Weights of a small mixture-of-experts language model, trained from scratch on English Wikipedia.
Size: 9 layers, width 512, vocabulary 50257, 132M parameters.
Experts: 128 SwiGLU neurons an expert, 2 picks a token.
Below are experts of layer 3 (counted from 0) of a mixture-of-experts language model. Rows are named down (a neuron's output weights, with its number) and show model dimensions 0-127. Each number is 200 + 40 x the weight over its row's rms, rounded and kept within 0 to 999.
Before each expert's rows: "raises" lists some tokens whose logits its average output raises strongly, later layers aside. This comes from a sample of Wikipedia text that the model never trained on.

# expert 26
raises: "a", "an", "as", "f", "ine", "c"
down0,213,261,169,208,169,208,202,242,233,213,199,160,205,200,224,182,197,171,248,208,90,201,210,177,213,185,189,197,157,124,224,175,174,212,220,180,254,238,193,198,216,218,204,183,233,208,221,183,279,174,144,216,200,125,198,182,297,213,209,199,141,127,240,165,232,198,219,165,182,217,228,214,184,142,204,231,279,193,200,255,170,230,171,266,140,136,186,213,195,267,209,207,118,187,230,140,254,182,221,152,177,231,245,226,216,177,170,220,199,225,206,236,172,173,208,191,258,188,275,217,218,229,210,238,195,164,225,168
down1,222,256,203,248,155,252,223,167,184,195,225,163,258,229,221,230,208,180,198,200,184,163,233,245,178,280,180,108,250,249,146,223,196,198,260,277,237,232,187,227,223,146,150,161,146,209,243,167,167,183,151,181,166,166,171,164,225,165,216,227,231,213,257,211,159,179,189,204,112,219,187,172,250,202,143,236,221,261,211,156,153,218,179,255,205,106,184,207,199,169,192,234,232,184,258,169,132,205,241,175,206,257,196,165,194,238,187,208,264,151,162,225,164,110,218,103,195,240,134,237,184,166,196,169,207,196,204,256
down2,128,150,211,187,251,181,240,173,228,195,211,287,225,149,281,183,202,207,196,210,248,247,256,183,214,199,169,281,202,255,252,186,225,223,70,184,157,260,221,76,203,152,161,221,195,149,222,262,196,218,178,211,158,198,140,144,224,237,187,201,194,218,190,204,279,220,198,163,291,164,165,164,145,219,239,184,211,231,207,191,149,169,210,186,281,194,183,248,154,197,271,169,223,173,158,207,145,238,231,182,156,173,240,182,186,211,226,200,180,185,153,214,155,278,254,138,108,166,187,220,259,237,216,222,170,194,139,218
down3,219,243,218,162,206,68,163,194,145,136,223,178,227,212,253,199,187,250,188,204,299,201,185,151,180,242,196,225,186,173,159,189,214,158,199,201,204,208,199,204,222,106,207,229,184,122,193,126,172,205,235,217,180,198,257,140,91,237,261,210,165,174,281,209,195,147,234,190,239,185,232,167,215,162,205,241,219,175,246,274,290,198,177,201,236,264,149,175,289,181,255,193,168,222,235,185,247,195,249,170,215,152,243,192,196,240,173,233,158,202,166,135,229,171,217,188,191,238,139,169,153,172,201,248,229,210,129,253
down4,193,222,185,231,165,207,228,167,258,193,145,275,185,188,172,211,199,212,205,208,205,217,247,204,206,318,178,225,208,193,167,131,229,179,169,222,155,234,205,194,141,234,208,222,214,230,270,213,179,193,214,217,176,177,291,183,186,183,177,222,191,236,219,279,178,161,149,224,188,270,253,259,189,255,235,185,245,222,263,182,185,261,144,217,152,261,209,179,120,199,165,111,206,94,161,176,230,223,214,259,142,214,239,225,191,180,198,152,127,201,281,207,274,211,263,218,253,224,174,239,150,197,170,198,147,197,191,151
down5,207,146,191,219,210,208,271,136,165,207,265,148,231,165,233,237,218,144,216,226,262,179,251,212,147,190,237,182,216,228,170,229,140,180,303,250,194,184,156,178,210,104,222,179,188,168,177,184,170,204,167,206,197,204,263,237,197,236,220,213,266,190,172,147,239,119,155,177,195,210,202,129,187,232,201,196,136,251,227,201,232,202,219,187,296,224,219,92,207,141,184,209,158,146,251,297,186,286,276,177,247,199,243,216,193,185,170,164,223,222,175,200,205,235,212,209,236,177,170,225,172,228,181,187,300,202,214,206
down6,190,186,198,154,166,186,249,240,219,242,225,229,199,253,171,216,196,277,201,156,202,196,227,159,183,260,196,182,192,245,210,210,193,209,209,187,189,182,127,198,164,154,216,188,202,206,168,221,210,189,196,205,213,164,285,185,247,158,155,151,183,156,236,217,214,161,131,236,175,155,295,198,198,208,179,176,133,175,210,196,189,238,226,158,209,199,226,226,222,183,188,148,222,149,243,161,144,220,313,222,203,203,135,313,178,240,145,163,148,129,132,246,265,178,209,225,227,171,223,239,251,118,198,245,193,214,118,226
down7,212,264,237,168,158,129,217,214,161,235,267,156,230,180,265,192,262,154,201,212,130,206,201,221,224,169,252,235,206,238,205,218,241,105,137,192,174,230,178,172,168,166,171,200,219,206,264,209,196,223,246,193,238,152,191,192,206,176,195,195,147,188,170,242,181,133,217,220,233,165,220,220,190,238,255,204,175,245,197,223,258,214,121,147,189,233,148,162,178,316,269,266,218,284,222,242,161,133,138,227,186,269,172,146,201,198,178,220,167,204,168,229,190,237,218,170,193,153,215,209,210,222,210,177,214,198,143,212
down8,218,185,185,185,178,307,132,181,173,195,227,145,172,203,164,183,179,172,170,132,214,159,184,205,169,188,208,262,176,232,169,197,203,238,164,189,134,201,252,167,250,215,203,185,240,217,215,217,228,246,196,223,195,222,213,153,218,176,189,193,170,108,279,188,207,153,178,179,227,104,143,155,184,200,182,259,191,195,223,173,198,191,194,137,205,184,245,192,184,249,159,141,218,165,207,170,189,213,240,241,277,149,235,261,136,135,182,231,261,278,156,214,251,235,184,192,167,148,109,157,217,166,212,156,186,166,190,249
down9,207,234,247,156,192,224,217,159,191,204,227,268,169,233,249,244,207,176,213,178,192,213,195,132,163,235,209,227,175,266,234,192,222,166,187,135,218,180,259,160,228,192,142,244,212,233,205,242,153,145,168,217,190,252,196,143,256,221,138,191,217,222,200,189,151,271,167,236,187,147,151,310,216,279,205,165,191,212,240,219,232,188,193,222,171,140,140,269,185,237,170,198,209,114,186,170,224,203,228,184,185,188,266,146,232,223,198,237,113,195,155,230,131,144,265,186,148,163,177,142,232,198,215,287,221,232,275,122
down10,232,209,183,213,255,101,249,321,142,226,219,182,267,177,210,219,195,278,167,132,204,226,140,210,166,183,221,296,203,189,160,249,164,209,153,177,202,165,157,257,172,259,177,191,254,215,209,259,207,229,186,202,209,252,188,268,166,209,172,217,163,212,177,162,224,258,188,233,200,277,168,213,189,182,165,216,170,170,173,226,259,190,84,217,217,162,145,188,185,178,211,157,207,227,189,206,207,147,218,164,214,200,158,264,207,159,181,170,159,227,287,252,189,239,212,132,192,191,192,137,207,199,198,218,164,141,150,203
down11,191,202,187,247,206,204,204,235,243,199,174,209,217,215,151,253,180,176,192,151,174,213,153,223,220,227,190,204,206,240,207,196,198,256,240,188,170,246,240,173,193,180,163,155,183,213,179,242,267,223,223,206,205,164,159,281,192,198,258,151,207,151,181,237,180,207,152,230,170,185,214,161,246,256,237,151,214,162,156,252,234,201,228,166,216,204,162,208,172,141,204,112,241,253,170,222,109,162,193,151,274,147,203,223,233,204,230,139,212,206,258,201,181,110,215,172,226,130,210,223,201,188,201,147,238,166,177,211
down12,168,162,196,243,196,152,236,176,131,244,213,145,158,220,202,132,220,276,208,156,103,242,171,165,209,157,227,176,207,132,155,236,176,200,246,171,191,203,178,185,156,202,194,182,207,217,201,149,151,199,171,158,171,230,133,229,236,184,267,171,159,217,208,195,188,172,163,131,184,244,190,174,169,184,172,178,256,232,189,144,260,219,235,192,137,185,210,192,138,228,153,187,294,244,197,181,214,167,290,123,178,204,255,192,207,162,196,183,204,249,217,158,196,209,214,162,280,225,255,190,184,276,288,175,167,198,178,175
down13,229,204,173,237,170,161,265,212,139,287,164,171,221,165,157,173,210,222,201,210,134,233,190,214,203,251,171,201,189,265,269,106,218,171,272,200,156,211,146,191,207,198,73,212,220,178,163,144,183,166,215,180,175,241,195,237,201,173,188,231,221,205,256,149,149,217,170,206,266,198,227,120,153,196,233,257,160,142,159,187,247,219,228,182,194,253,284,162,214,229,179,166,171,167,154,213,223,191,202,185,234,132,175,233,202,231,216,204,220,207,145,157,221,236,224,165,169,169,207,148,191,205,217,183,211,193,214,142
down14,173,189,139,207,245,190,151,240,212,175,204,136,68,254,201,228,174,198,179,132,262,208,233,144,169,199,217,173,238,195,240,141,196,217,260,238,297,192,242,171,244,237,270,154,189,172,217,218,173,215,210,202,179,198,164,218,171,211,184,158,261,168,193,244,136,259,186,265,198,240,220,225,184,166,238,160,132,139,215,185,243,225,186,204,192,274,136,194,298,252,187,229,284,235,226,210,235,186,229,191,229,195,214,242,178,215,179,276,173,175,208,117,142,274,258,180,197,200,196,201,150,218,164,234,186,203,184,202
down15,233,274,208,200,195,181,250,234,242,283,214,215,284,188,90,317,188,249,206,161,274,281,104,235,122,183,264,247,200,183,233,155,214,183,223,232,201,261,234,151,220,225,256,224,233,237,215,228,170,150,191,147,212,176,219,205,205,246,131,200,174,192,180,186,247,148,191,150,185,206,239,193,141,182,207,199,153,166,180,131,191,175,161,148,247,151,203,212,268,183,209,127,147,194,245,148,199,232,264,186,199,214,191,179,267,216,176,230,181,149,192,236,162,191,237,247,159,182,211,252,169,181,175,166,232,253,241,213
down16,199,217,257,215,261,132,152,153,187,244,219,258,186,192,231,137,226,300,169,157,198,135,242,200,160,240,151,178,206,170,243,131,224,236,175,209,196,188,211,250,162,183,203,184,208,134,171,151,209,252,189,213,170,231,160,185,220,210,194,204,187,192,230,207,105,124,196,203,158,182,207,184,260,235,271,207,141,197,146,259,233,215,168,233,214,177,178,261,227,179,226,137,202,187,160,98,178,226,188,101,268,182,187,193,237,214,234,229,221,185,196,218,214,243,185,259,231,206,229,222,221,171,193,206,231,240,220,192

# expert 12
raises: ".", "0", "–", " in", ",", "s"
down0,217,293,246,208,209,271,142,178,244,207,234,191,189,183,213,188,132,241,170,214,167,245,253,217,178,173,212,208,157,205,182,259,199,233,151,208,268,154,224,225,168,236,250,193,126,189,189,221,292,168,182,222,166,179,187,259,221,224,183,227,130,190,259,200,161,187,138,163,165,184,204,110,307,131,197,165,168,160,209,245,164,273,227,217,189,228,236,138,219,218,202,199,144,209,152,260,170,160,171,219,197,200,158,219,222,239,229,169,245,197,227,194,170,206,201,208,283,280,192,238,276,169,155,220,235,164,209,141
down1,199,163,222,165,242,224,230,220,200,179,150,152,225,188,273,242,164,208,231,244,265,241,148,227,153,150,207,169,179,193,239,224,255,158,221,237,198,179,244,231,250,225,144,235,147,185,230,185,198,205,135,229,207,150,93,228,206,186,154,178,167,147,254,70,183,198,190,233,189,214,153,154,259,198,207,252,115,218,122,237,191,237,217,183,205,203,214,158,214,171,196,220,220,254,245,198,175,177,176,211,190,199,271,227,255,196,173,153,238,176,186,172,256,187,168,233,265,184,137,232,265,231,197,188,245,216,194,158
down2,196,261,194,201,148,274,168,211,204,197,242,205,256,101,151,237,202,223,220,176,193,184,222,202,174,211,167,245,142,149,264,193,290,194,107,235,250,152,173,197,180,161,209,193,197,226,239,227,186,220,201,167,173,201,133,253,178,195,177,185,178,217,212,202,208,215,226,209,283,158,210,153,145,204,238,199,171,154,133,209,243,234,276,196,192,147,219,146,244,216,240,198,246,136,208,188,253,192,236,209,289,232,224,235,173,207,159,233,252,250,151,196,161,165,203,237,218,159,219,208,296,173,255,264,209,182,200,185
down3,219,239,151,168,268,195,204,228,175,232,215,170,220,175,245,205,164,134,156,229,208,269,236,206,191,185,184,163,145,193,215,236,301,157,292,238,160,212,194,191,172,179,167,205,224,232,230,251,242,151,145,158,208,198,202,246,190,235,226,202,187,212,177,157,247,264,155,185,154,199,219,155,206,200,209,172,230,123,162,272,258,147,156,231,245,184,204,127,222,236,233,185,136,155,229,191,151,170,205,152,184,240,180,211,257,239,155,214,168,195,153,223,273,158,191,188,160,188,219,238,239,208,143,260,190,244,131,237
down4,180,232,193,197,222,209,174,231,206,292,207,209,232,194,257,184,177,203,221,171,135,220,188,148,225,175,178,307,179,172,127,243,161,189,268,163,200,159,229,204,225,290,229,213,254,150,234,152,209,222,177,192,252,174,175,263,197,212,208,122,164,237,139,210,260,223,205,149,186,176,236,197,167,214,250,172,189,162,231,237,244,262,200,245,192,236,201,222,150,142,161,128,134,232,222,143,202,165,182,232,198,150,184,195,189,212,208,246,168,309,259,243,188,179,242,200,228,210,275,262,183,221,171,154,256,218,224,184
down5,155,216,193,155,164,171,186,249,177,196,169,228,203,214,170,202,218,194,241,193,145,190,161,217,141,164,164,236,161,265,136,174,195,237,161,217,152,256,246,246,202,245,192,173,183,191,175,203,166,285,237,208,158,185,221,242,159,177,210,223,173,185,153,227,150,268,211,236,249,213,253,190,181,207,176,251,245,190,230,141,174,260,170,171,248,158,186,290,196,223,318,265,215,129,158,170,248,190,187,252,203,180,194,205,241,125,292,225,249,195,181,197,266,205,177,202,258,177,252,148,183,198,205,122,191,209,210,225
down6,224,179,229,210,200,203,207,175,163,231,264,215,229,239,205,181,262,146,204,187,237,168,246,233,214,240,204,242,215,227,232,141,164,169,275,138,189,205,188,149,276,258,177,159,126,248,187,258,186,160,201,239,215,175,219,226,254,135,214,235,213,200,166,182,195,146,214,238,221,214,212,154,198,108,201,138,215,167,246,181,165,234,202,264,141,256,218,182,221,194,242,231,188,214,129,218,156,130,256,239,169,205,190,258,230,212,158,263,228,220,230,153,192,220,260,223,203,211,167,289,211,271,187,141,170,167,113,215
down7,200,264,264,145,223,254,163,190,108,185,221,219,206,186,169,157,227,163,259,185,163,177,254,194,162,152,177,199,203,172,130,266,205,217,193,169,191,165,195,243,158,162,199,211,244,176,182,176,182,173,234,205,150,181,107,246,206,237,243,230,168,153,274,184,220,198,245,187,251,171,153,194,191,311,153,175,239,201,184,245,208,210,200,219,193,218,226,185,161,177,223,125,182,167,227,236,219,195,185,242,220,225,199,226,258,241,222,130,148,196,197,252,234,191,162,209,136,220,242,280,228,221,250,225,164,246,245,124
down8,94,183,177,151,184,246,187,231,190,211,193,150,207,158,130,208,199,213,251,172,179,210,178,199,122,198,189,163,157,193,219,162,259,222,248,214,170,244,234,217,231,212,240,151,141,229,212,218,183,227,217,176,220,167,203,273,124,171,179,154,207,159,232,176,130,224,143,174,219,242,216,191,208,194,205,184,82,183,147,144,198,128,170,200,192,210,225,204,203,169,218,161,183,162,190,215,182,205,265,186,247,229,247,265,268,207,181,261,216,242,247,198,245,219,215,240,228,253,167,163,173,159,149,258,162,212,223,175
down9,197,243,193,230,164,213,254,215,172,192,236,224,257,124,210,191,223,183,235,215,240,211,191,163,188,272,279,167,154,163,149,142,238,249,203,210,256,222,206,196,183,211,229,202,223,191,179,204,226,190,122,127,190,206,206,193,165,195,242,259,171,175,150,233,184,154,195,244,197,219,178,255,173,206,252,196,266,221,212,182,112,172,276,246,175,199,186,212,196,222,149,206,225,289,198,230,187,171,259,185,236,108,217,227,201,176,216,151,197,171,197,147,272,179,164,192,119,191,170,229,183,220,125,205,222,169,235,160
down10,194,258,159,235,219,148,181,191,188,235,232,150,218,271,188,196,162,158,260,242,174,165,257,175,185,162,256,197,211,203,242,192,213,81,164,134,138,182,187,153,268,262,211,149,246,132,213,156,246,125,204,261,209,192,160,235,151,178,186,221,177,191,208,160,191,228,168,195,211,218,180,183,146,203,152,152,189,187,224,215,199,234,169,218,168,242,209,156,118,326,243,236,213,267,142,155,203,123,219,150,215,172,206,212,177,196,293,121,228,160,225,143,185,199,208,283,175,198,237,215,267,250,161,142,286,241,189,244
down11,208,225,229,206,109,200,302,243,243,254,205,237,158,209,320,289,199,143,210,194,151,148,247,211,197,133,194,194,143,217,242,151,219,173,199,197,187,188,286,190,146,257,190,223,221,199,176,202,166,155,222,181,254,167,163,194,201,194,232,211,273,252,205,247,191,221,265,176,130,223,158,250,219,232,229,183,191,120,185,185,196,157,144,154,221,208,171,162,248,206,244,211,189,127,188,241,220,188,286,247,152,233,181,207,265,219,232,210,125,196,170,129,188,247,185,201,182,182,169,231,228,234,248,269,232,203,188,150
down12,189,176,222,272,225,233,206,194,171,229,211,253,218,231,189,283,176,206,268,133,195,151,168,237,234,168,265,197,241,143,171,174,201,227,203,194,207,223,211,279,255,199,219,226,205,218,243,206,219,221,152,178,181,133,267,239,219,258,292,201,170,148,209,231,186,209,199,163,217,186,235,237,188,232,140,124,187,183,196,166,252,222,197,176,252,178,195,162,210,198,177,162,133,175,180,205,115,152,282,119,226,229,214,212,239,160,224,193,171,212,175,117,204,255,197,242,228,182,199,238,180,199,149,90,155,160,184,224
down13,101,236,168,216,217,188,202,188,143,247,177,165,156,198,180,246,241,209,192,183,136,221,171,187,197,223,168,174,177,190,208,153,201,221,248,252,179,243,183,318,241,164,197,216,237,160,252,171,218,196,227,98,184,275,153,194,203,209,184,184,154,200,157,223,253,159,168,211,195,120,273,214,194,216,174,143,93,241,198,202,203,185,219,264,193,259,204,133,289,183,195,192,209,216,234,231,169,289,197,160,206,177,170,240,216,283,156,144,273,208,177,183,152,195,180,126,80,141,204,183,205,241,200,216,189,272,180,147
down14,238,141,103,175,181,126,234,274,247,164,181,223,245,155,155,156,308,199,151,118,210,147,151,187,142,214,167,229,189,246,175,171,183,199,161,141,199,233,227,87,191,206,192,132,204,209,200,197,202,216,134,270,235,207,237,181,199,184,205,222,176,243,135,177,235,205,209,213,206,160,261,179,197,125,238,188,249,253,251,175,149,111,178,219,170,252,251,173,209,227,230,156,200,202,186,247,131,125,117,247,210,129,152,219,220,150,135,191,179,201,228,220,258,251,197,228,222,276,222,200,195,120,189,192,179,136,204,217
down15,239,210,226,185,202,189,138,205,183,252,168,229,333,182,184,215,183,213,215,174,193,218,188,186,178,231,272,195,196,321,233,165,175,127,287,145,190,237,155,277,143,200,213,179,177,259,170,232,206,228,216,191,229,211,217,221,248,109,149,188,169,197,227,271,193,241,162,185,192,129,223,234,307,323,233,225,227,160,177,289,164,267,277,270,211,188,138,241,236,172,196,162,171,291,239,250,114,150,213,247,227,162,163,193,182,171,215,232,202,297,225,244,247,212,190,182,199,220,165,264,235,174,230,274,160,171,180,316
down16,166,197,230,193,168,262,238,220,237,148,267,177,277,118,261,149,191,208,219,166,207,184,219,221,221,270,264,185,162,150,199,193,160,133,185,88,205,292,206,300,136,222,206,191,237,208,190,253,140,214,161,243,179,186,229,209,191,221,208,188,250,208,156,185,197,113,251,250,193,206,199,180,219,235,200,189,209,163,205,199,160,270,251,250,167,248,196,217,262,217,167,148,217,134,144,229,191,199,223,220,143,200,205,242,236,195,227,172,198,222,187,193,219,242,199,217,150,195,158,254,189,279,195,157,172,208,261,257

# expert 19
raises: " and", ",", " (", " &", ".", "-P"
down0,268,160,172,186,202,149,228,156,144,229,172,280,215,220,216,173,172,146,245,193,174,232,205,178,256,147,125,230,135,220,146,120,228,112,228,191,207,199,139,115,207,157,257,195,173,250,273,195,139,147,201,198,168,217,201,144,155,268,287,174,210,197,202,230,155,181,276,199,170,182,189,141,240,267,195,207,112,174,191,231,209,217,195,180,226,157,249,201,186,127,196,213,228,218,201,179,234,180,145,204,232,178,189,177,230,224,226,236,237,284,209,185,235,182,237,232,155,225,138,199,173,194,221,214,269,221,199,212
down1,255,169,195,185,219,217,176,232,198,182,215,207,177,218,216,167,213,218,301,232,165,163,235,194,163,208,232,247,215,184,189,221,253,186,184,167,136,248,143,235,197,165,225,194,137,167,174,186,161,216,194,177,196,281,230,223,254,143,197,153,220,203,142,114,235,208,251,254,220,49,217,189,163,247,201,252,187,159,160,184,210,130,171,192,243,184,212,228,214,230,219,232,194,213,256,206,166,211,217,198,207,195,171,175,169,248,188,164,238,161,193,184,169,273,144,274,142,255,199,190,63,114,216,223,136,170,184,182
down2,197,156,148,169,251,210,147,245,199,199,188,150,196,235,192,246,178,212,222,195,185,144,247,181,153,242,168,109,165,211,204,155,142,231,285,199,138,172,191,190,182,210,200,154,125,252,259,229,193,156,180,194,143,227,226,208,123,203,230,147,216,236,156,213,238,176,198,177,210,221,211,172,191,191,136,234,187,202,124,290,224,102,167,164,241,133,229,210,229,82,259,150,156,167,215,225,204,156,201,220,202,193,141,226,162,203,135,195,172,172,149,181,154,222,200,235,114,179,269,234,123,138,170,185,217,274,203,249
down3,157,199,192,163,242,199,213,162,138,215,181,228,260,229,252,227,155,225,229,293,175,188,239,201,155,177,236,250,140,163,200,137,215,174,204,215,182,185,195,181,245,154,270,140,140,219,147,211,172,182,160,236,219,176,187,227,214,111,169,157,190,230,185,143,204,221,202,146,197,152,201,216,198,218,169,142,235,194,258,229,248,178,133,183,158,206,277,178,309,187,251,261,126,217,171,184,157,202,171,172,155,202,211,267,194,253,295,156,161,196,275,217,233,150,159,218,241,216,209,193,191,147,252,213,271,233,167,185
down4,258,268,291,248,100,204,177,209,194,202,217,159,191,149,167,154,251,263,209,164,198,228,246,110,146,239,202,266,170,261,162,217,222,229,187,143,284,243,210,160,242,163,86,121,209,231,204,120,189,216,226,180,232,211,241,155,175,215,182,249,248,204,224,215,218,219,276,220,200,176,219,195,173,202,178,180,256,198,255,172,167,207,172,244,196,162,144,139,156,113,201,191,195,204,158,203,224,183,244,193,215,213,189,215,279,235,210,141,194,196,167,162,164,227,186,255,236,180,223,229,239,149,166,159,159,237,175,175
down5,259,170,196,139,129,270,172,111,202,230,168,182,183,197,239,151,179,193,227,246,248,132,248,226,159,200,232,231,224,235,190,201,168,205,212,179,227,202,118,196,209,250,160,236,218,143,200,199,200,163,275,242,222,144,240,154,246,76,152,207,207,230,197,206,199,133,171,233,277,206,181,193,262,187,187,276,152,271,196,173,228,222,169,128,157,164,259,154,128,292,159,237,210,106,208,271,178,210,189,233,277,167,120,161,163,276,209,210,142,164,258,213,237,178,263,273,237,237,208,241,221,209,150,186,126,243,188,167
down6,201,180,174,179,208,176,138,230,157,185,154,211,217,144,190,244,164,151,165,180,202,176,197,195,190,176,213,188,116,238,155,224,259,320,238,205,186,160,214,233,184,129,118,180,254,140,225,220,212,185,240,252,256,239,121,172,211,151,263,178,244,125,154,172,176,184,239,162,195,213,198,221,202,185,187,189,203,241,218,188,131,209,260,179,196,163,194,228,250,162,227,299,253,193,209,159,216,192,209,257,202,145,217,227,194,138,144,190,181,269,219,193,227,188,178,178,229,198,123,159,262,219,232,259,200,143,217,161
down7,206,133,196,193,171,195,162,337,119,195,214,277,206,198,211,162,242,210,170,217,216,231,121,104,225,207,162,286,194,120,214,185,205,175,181,189,204,201,200,191,138,155,174,253,180,160,294,221,216,242,153,189,184,166,116,225,229,292,245,184,211,182,174,208,211,170,271,235,230,228,188,189,236,162,187,149,159,188,169,212,192,258,198,186,218,197,274,212,161,204,234,203,308,215,204,196,196,165,207,225,230,136,238,185,127,195,173,222,167,138,143,238,234,208,203,239,211,214,175,195,202,152,247,289,252,236,159,194
down8,219,231,178,205,322,210,215,233,249,203,265,236,218,215,231,255,161,189,244,178,224,207,259,156,197,156,214,223,178,177,277,222,203,231,156,213,207,270,184,281,214,150,186,219,65,184,250,231,209,282,123,109,158,186,250,198,162,169,197,158,223,223,194,213,225,125,285,256,182,233,186,176,134,201,200,280,193,132,195,202,151,155,187,188,169,166,93,158,116,174,181,206,259,214,226,154,214,161,240,200,197,222,203,220,144,203,188,207,230,239,166,228,242,157,176,175,146,169,234,292,200,250,190,218,151,166,165,172
down9,244,214,111,192,180,205,155,135,143,223,208,158,211,168,200,199,208,188,237,194,218,156,177,138,158,246,276,204,248,182,215,222,226,256,185,193,203,230,236,213,284,185,189,262,170,233,263,163,218,200,237,231,181,204,120,150,293,141,266,197,244,226,228,300,155,244,189,127,210,184,213,201,181,170,99,155,179,196,162,228,252,235,177,211,212,257,270,165,159,190,249,218,249,241,185,319,214,206,223,262,211,223,208,170,148,206,247,258,199,172,238,206,156,153,246,208,233,133,229,179,223,227,199,207,287,232,246,257
down10,181,147,163,249,293,203,246,218,188,282,179,210,188,262,289,192,201,195,202,96,193,215,170,183,198,246,142,204,286,159,280,240,281,194,162,210,206,259,259,139,214,166,175,293,181,138,253,206,236,200,192,250,186,292,157,182,217,252,192,209,169,86,200,270,186,143,259,205,249,154,185,217,224,198,214,235,129,233,243,166,260,217,162,115,188,277,161,293,158,248,207,248,224,214,212,210,206,136,188,248,235,205,173,188,217,204,205,311,289,151,213,215,236,243,225,195,263,182,163,204,188,238,184,211,193,112,237,267
down11,236,178,239,183,145,242,185,240,231,282,200,218,204,186,224,98,240,211,208,259,186,201,167,182,179,178,149,163,142,184,152,230,151,171,230,265,188,197,163,280,132,124,165,179,248,213,240,111,235,198,233,211,170,202,261,218,176,159,206,248,215,188,206,212,221,161,219,174,194,243,233,224,219,228,155,213,263,197,224,204,227,204,128,230,219,126,192,267,194,191,248,187,249,226,234,188,198,186,207,276,161,138,207,218,164,245,206,198,183,190,147,259,151,167,183,156,233,282,186,204,221,209,228,199,182,258,159,162
down12,252,251,161,182,185,262,147,225,193,256,262,256,175,235,181,160,185,165,258,222,222,255,206,240,161,241,144,188,170,246,223,211,233,202,212,223,262,209,169,173,165,132,227,212,294,128,209,143,156,180,194,226,147,186,158,183,241,162,229,158,135,188,99,193,186,190,212,189,160,107,248,127,167,276,225,228,207,179,190,251,201,190,175,242,207,219,264,175,208,206,183,170,184,232,220,150,247,163,148,207,151,190,224,213,208,205,192,260,210,267,123,135,149,228,190,164,242,193,202,149,244,159,296,261,240,178,192,200
down13,325,226,163,224,263,172,196,224,200,192,212,254,113,265,149,240,239,149,215,281,203,244,178,184,196,204,171,66,174,174,189,208,160,205,193,225,229,190,231,285,197,138,273,203,121,213,115,250,213,218,202,219,186,227,193,173,226,178,161,215,246,246,173,218,146,216,153,235,268,196,199,199,170,158,191,242,321,238,187,115,201,153,223,222,193,242,276,190,190,199,216,185,193,211,239,193,170,189,180,232,105,180,251,255,271,182,177,239,221,210,240,125,147,214,129,197,257,209,189,180,183,216,243,161,138,167,182,239
down14,200,216,142,192,244,261,196,207,188,202,159,208,236,160,169,146,241,156,218,297,158,217,174,207,243,207,297,238,255,235,213,193,249,216,206,132,211,227,251,164,193,235,177,186,240,168,222,144,213,138,213,174,209,138,129,157,140,232,220,128,137,202,179,183,225,212,253,146,195,222,248,220,207,189,213,171,226,243,234,225,281,277,174,196,188,222,180,166,233,222,248,244,151,218,158,216,204,161,192,195,199,143,186,136,205,214,205,188,278,178,217,237,249,216,232,199,187,181,185,203,140,211,266,149,216,196,152,165
down15,160,164,202,156,158,278,208,170,205,170,188,226,212,257,221,240,238,212,218,158,174,151,205,238,225,197,219,246,239,138,205,158,226,134,207,289,194,255,184,222,190,129,114,202,176,200,120,164,154,220,262,270,152,281,245,133,200,170,158,193,186,208,209,195,218,173,137,148,183,206,258,134,240,229,250,239,142,179,118,188,211,198,150,138,229,215,179,207,268,231,195,184,157,246,188,222,271,172,227,233,203,215,159,243,143,283,216,250,218,208,208,264,202,218,232,278,253,190,161,118,108,203,267,240,168,177,222,205
down16,297,190,175,168,128,224,159,187,220,269,241,179,219,282,194,219,149,156,213,140,167,185,318,213,173,164,199,164,111,189,242,167,233,218,170,274,168,245,175,168,186,214,174,223,186,245,229,152,200,189,265,155,212,184,221,154,139,168,180,154,223,201,225,211,264,235,170,207,229,209,174,213,211,128,150,252,122,195,209,192,234,158,207,161,188,171,227,223,245,179,206,151,183,231,151,242,182,191,182,187,190,255,181,152,234,139,225,153,187,196,222,198,220,176,232,305,176,257,140,206,222,239,171,120,264,210,153,184